config = dict(
    experts_per_token=2,
    d_shared_expert=192,
    balance_loss=0.0115,
    num_key_value_heads=1,
    positions='rope',
    rope_theta=10000.0,
    rope_fraction=1.0,
    init_std_qkv=0.0198,
    init_std_up=0.0198,
    batch_tokens=65536,
    max_seq_len=512,
    train_tokens=327400000,
)
Below are experts of layer 2 (counted from 0) of a mixture-of-experts language model. Rows are named router (the router's row for the expert) and show model dimensions 0-63. Each number is 128 + 32 x the weight over its row's rms, rounded and kept within 0 to 255. Numbers have three digits each.
After each expert's rows: a language model's description of what the expert responds to. This comes from a sample of Wikipedia text that the model never trained on.

# expert 3
router:173125119180109075143155155110076089111120179171128176023142128108098091111118133211112151177112160138058074122119160105109106146089102155147097058113135104180150157134187122177071119087114140
What it handles: Capital-led short pieces. Pieces right after a capital letter or short capitalized start, in abbreviations, names and codes (T-OR, T-ue, S-elt-zer, T-20).

# expert 26
router:111114167152122085110119095185198163147092102118115122155065145191136114066159113159186124099098164139075110132162133119153139090111098134104153140132196154122107131060160114172103102142133079
What it handles: Commas and separators. Commas, table pipes, colons and semicolons, including thousands separators in numbers, as in 1,500 or In 1939, plus some clause-opening words.

# expert 13
router:120152142118134113063071108180157105130114135143140167170065123196127144147224124099176128170131111133078099127129153110136119172130095105103120108129156059075128169049161128098194088086136167
What it handles: Separators in tables. Opening parentheses, colons, semicolons and pipes after names in tables and sports results, often joined to the next capital, as in (C, | S.

# expert 9
router:135110180173126111112135144124099149108128146114151115084147075103203100102111169172092113157132110135133119165203149154086150130109137160096093125124067168165128100178174168151098133121073125
What it handles: P-led pieces, punctuation. Word pieces after an initial P or p (P-oss-ibly, p-ain-ter, P-app-u), plus sentence-final commas and periods.

# expert 7
router:115111107162169098130132161129116084045078138126135126137096136120081061156123111112133115155104205088156128153104156180067105156164166116126212100155182101056121161096136111136112096165094141
What it handles: Line breaks in lists. Line breaks ending an infobox field, list item or table row, usually followed by "- Field:" or "|", as after Died, Branch, Genus.

# expert 16
router:148141110153143137126100139180140197056142106164128085129144155088124075082167152129155098112148080129145108153140167136109106150109164117151118179091116097155128143150115118155170150148156123
What it handles: Later digits of numbers. Trailing digit groups of years and long numbers after leading digits, such as 2-007, 1-943, 155-2, 113-002, in dates, citations and tables.

# expert 5
router:183080136119143103175124085133168147127116131135138105136132086044178137126096158188093161159108079160118136124145091120123085158191079100122145161133076167130107062190151139155107151134173110
What it handles: Early word-piece continuations. Second or third word piece right after a starting capital or letter, mostly in names and rare words, such as g-e-ography, B-ian-chetti, D-ise-ase.

# expert 29
router:082117134151187170089189153105079142170088141118106100085182118063119116139095140147136153122145153158120141042089077086067133131120085142132144091157168098140112132135153079061092113122117115
What it handles: Fragments in names and tables. Short pieces and digits at the start of words or cells, often after an opening parenthesis or quote, such as O-as-is, (as, L-ives, 2.

# expert 2
router:107119139162115130119079157124092136131105176166126147160092123116117143183179087167157088186149116150112155102149184107138121085105102075085115142116134132106166098133108135152180131134129146
What it handles: Sports and institution names. Words in names of teams, leagues, cups and organizations in sports articles, such as Cup, League, Forest, Islanders, Coast Conference.

# expert 6
router:133117135088096088107143123139131133139119141135121134133130146141139126152095096137105178140098087074146071093098161098049064137141134164164164165075102143123138154114065132166085075124139124
What it handles: Word continuations, auxiliaries. Continuations after a c/C start (c-une-iform, unc-ut, inc-ent-ive), and verbs like was, being, to be, able to.

# expert 12
router:113146140127144168182162122159167130166120183106124114156051143194104084116092092085147088029116148159187106124172118131121158098121102139091142107151106135115101120126148158157089115117171125
What it handles: Starts after line breaks. Tokens opening a line, heading or table cell, such as heading words after ==, month names after In, and years.

# expert 10
router:123143071169114125163098171123119149164134183137121115101102136156091101115108118063109071134142210057157109137096080151125105159125159120172166068214126109057084135121101071114112060117118168
What it handles: Paragraph and heading breaks. Paragraph breaks after sentences and the == / === markup of section headings, such as ==See also== and ===Young adult books===.

# expert 11
router:095101132146088131139169126094113108091114169156126105065140119135156097146096140119098203190119127118033133142098142125069088173109167147114080100141116068122125123162098162176083155128125144
What it handles: Short syllable pieces. Short syllable pieces and short words, often after an initial S or R, such as S-old-ier, Sub-ram-anian, raid, turn, sound.

# expert 27
router:126197090148097132123149156110093137148099122133137188106035131125083172114198108080098131115143115107136092125122154152151086161180175119137169116123163166087146129042093077090118097166111168
What it handles: Closing brackets and quotes. Closing parentheses, quotation marks and table separators ending a title or cell, as in ), ) |, " |.

# expert 15
router:146065160116161114141153114144180122180167086069124093189145183109137106112142180124118147180135076170163150124130156146121142104111125142154074159112144116157152112090121089175134124137107111
What it handles: Suffixes and unit nouns. Inflectional and derivational endings (-ing, -s, -ed, -ation), completed words like dep-ends, and unit nouns like feet, km, years.

# expert 0
router:153086162096214152123183085108078147125146068133133102135163166124188134102127147106142067095060123119100100139150160147127097163119135105144126108184140159107129193169102126136070159133122060
What it handles: Mid-word fragments, time nouns. Middle pieces of split words, often names or foreign words (for-te, out-re-ach, But-ter-fly), plus time nouns like December, week, night.

# expert 19
router:132239122080095148134160176103116063162082148173108125090134142102097138114142109164122133089137128094132172111131104119145159087145155125113086146082183101169146132131103142120130131106145153
What it handles: Inner syllables of names. Middle syllables inside proper names and rare words, such as Bang-or, Mag-or-ium, Sac-r-amento, Gurg-el, Bloemfonte-in.

# expert 8
router:068192130150135126093155135164093091105148099160152121175161136135090175121185098128102123057120177182158108160143161100163140123141090130139153117116123116109129153077126173094094183144113122
What it handles: Subject pronouns. Subject pronouns and relative words opening a clause, usually before a verb like had or was, such as He, it, she, who, which.

# expert 23
router:142213116081121120144133132124157096149097105088153115171131127113108175114154170103126093180130059128167157134141130128107190111111085165171079171120156080117168173131040151079125166180102188
What it handles: Noun suffixes. Noun-forming suffixes and words for people or roles, such as -ations, -ators, -ians, politician, candidate, authorities, tributaries.

# expert 1
router:129092145150137125151131104115126093150118144083121183149144109163143092111186086088154149080089155121118147166080155055152106116114190128118137168143097085095143112094146141066158061126149150
What it handles: Prepositions before phrases. Prepositions and preposition-plus-article pieces after verbs or nouns, mostly to, with, for, by, as in struggled to, bid to the, of the.

# expert 24
router:198174129083099092085131098105140118128118097155107144198109108167181114142097129109111056126109156086172120127137112099184166140118119116055122141087111190147110106153099090084160133060074033
What it handles: Verb-stem pieces, comparatives. Inner pieces like V-ot-ing, qu-ot-ing, v-ass-al, and comparative or ordering words such as less, latter, oldest, instead.

# expert 31
router:094166076106098125106142100116139143123168126097109119141132150089115122096132113110164131152139099067149126165124142123091113055121162131142148180099162106086126165133041141144152103129086159
What it handles: Word-final suffixes. Word endings like -ary, -y, -ical, -ial and minute or second digits in coordinates, such as moment-ary, pederast-y, terrest-rial, holid-ay.

# expert 21
router:116102139130133093120151115131122087135093090129125111113083137147083086152133036135096121156143139159088123116170135119140105135141142147026186129105165111144112063038178148137125112129146160
What it handles: Line-initial list and table markers. First token of a new line: list dashes with a word (- The, - M), table pipes, and sentence-opening The.

# expert 17
router:113164131115139164148102119086140142090164129144118132186147142188091163084105143061093049058122095164165101172069085168104155152142174123183139091103099131089137147122133154140103111138130203
What it handles: Sentence and heading ends. Sentence-final periods and the closing == or === of section headings, usually just before a line break, as in Dakota., 1998., LKL===.

# expert 14
router:120137131134127169157153137156102179146169093162138110103144156123182137143164149147161150085165095188147125159124099165160122115141117111116073083087136151166112110141139109169196150141076155
What it handles: Place and name endings. Final pieces of place names, personal names and foreign words, often before a comma, such as Washington, Sydney, Colombia, Luk-oil, Ritz-Carl-ton.

# expert 4
router:069145102175094168066117128142112090142141156145081107093154095126128199157104196152110099170175169123141161069108067088184172123154106124103145089163110095131079144157143104091102153138096118
What it handles: Mid-word name fragments. Single letters and short pieces inside words, often uncommon names or foreign words, such as Te-h-rik, Pra-j-akta, Ge-or-ges, tel-esc-ope.

# expert 30
router:096128146128179099196072121145150132181139111063169172134115096181090092095163080086162074076075193078123106117138092116153145146151148122124127117179111108110169069169161114131114135116110101
What it handles: Clause-opening connectives. Prepositions and conjunctions opening clauses after a comma or period: when, after the, by the, as the, On.

# expert 25
router:107159091183143142133054159119171151066163142122155149164110148171137141117145057156145138107145174084086097115177154130120162173098125138153126153131171167038080146101161115089138108104157131
What it handles: First digit of numbers. Leading digit of years, dates and table numbers after a space, comma, parenthesis or pipe, such as 1 in 1863, 2 in 2019, 14 in May 14.

# expert 20
router:157181091056117130154073126112129086124112103142105113103147122057138149112098138148122154088118099165144184117085134058151156100154158119187164153115183083153097143108120103095112171155183073
What it handles: Mid-word syllables. Syllables in the middle of long words and foreign names, often in science or taxonomy terms, such as decont-am-ination, coagul-op-athy, Luxemb-our-g.

# expert 18
router:104109136093090133098146180125087144153105103097120159113173114075118144155073115150092180052149129149103108103114113142107124148190152094120190127181073187136143114135098142110151134080133104
What it handles: M-led pieces, short syllables. Short syllable pieces like ar, el, al, esp. after M (M-ar-itime, M-ar-vel), plus titles like Royal, Dr.

# expert 28
router:133146104058113171153096151158148174107110144155145134173071135083098142124158078042155111112176135108038121143116150134121064173141090144131148131141148087104094137103100122109203134182144144
What it handles: Prepositions before place names. In and of, often joined to a capital, before place or institution names, as in village in Louny, Municipality of Britannia, University of.

# expert 22
router:138065145107141126142069102155204170157180086089125153166103105144129062135116181075109158165183105170173153118086101155131183107162101169155100132149131151165196134115125100094125133189140111
What it handles: Past-tense verbs and particles. Past verbs, participle endings and particles after a subject or auxiliary, such as den-ounced, garn-ered, played, occurred, up, over.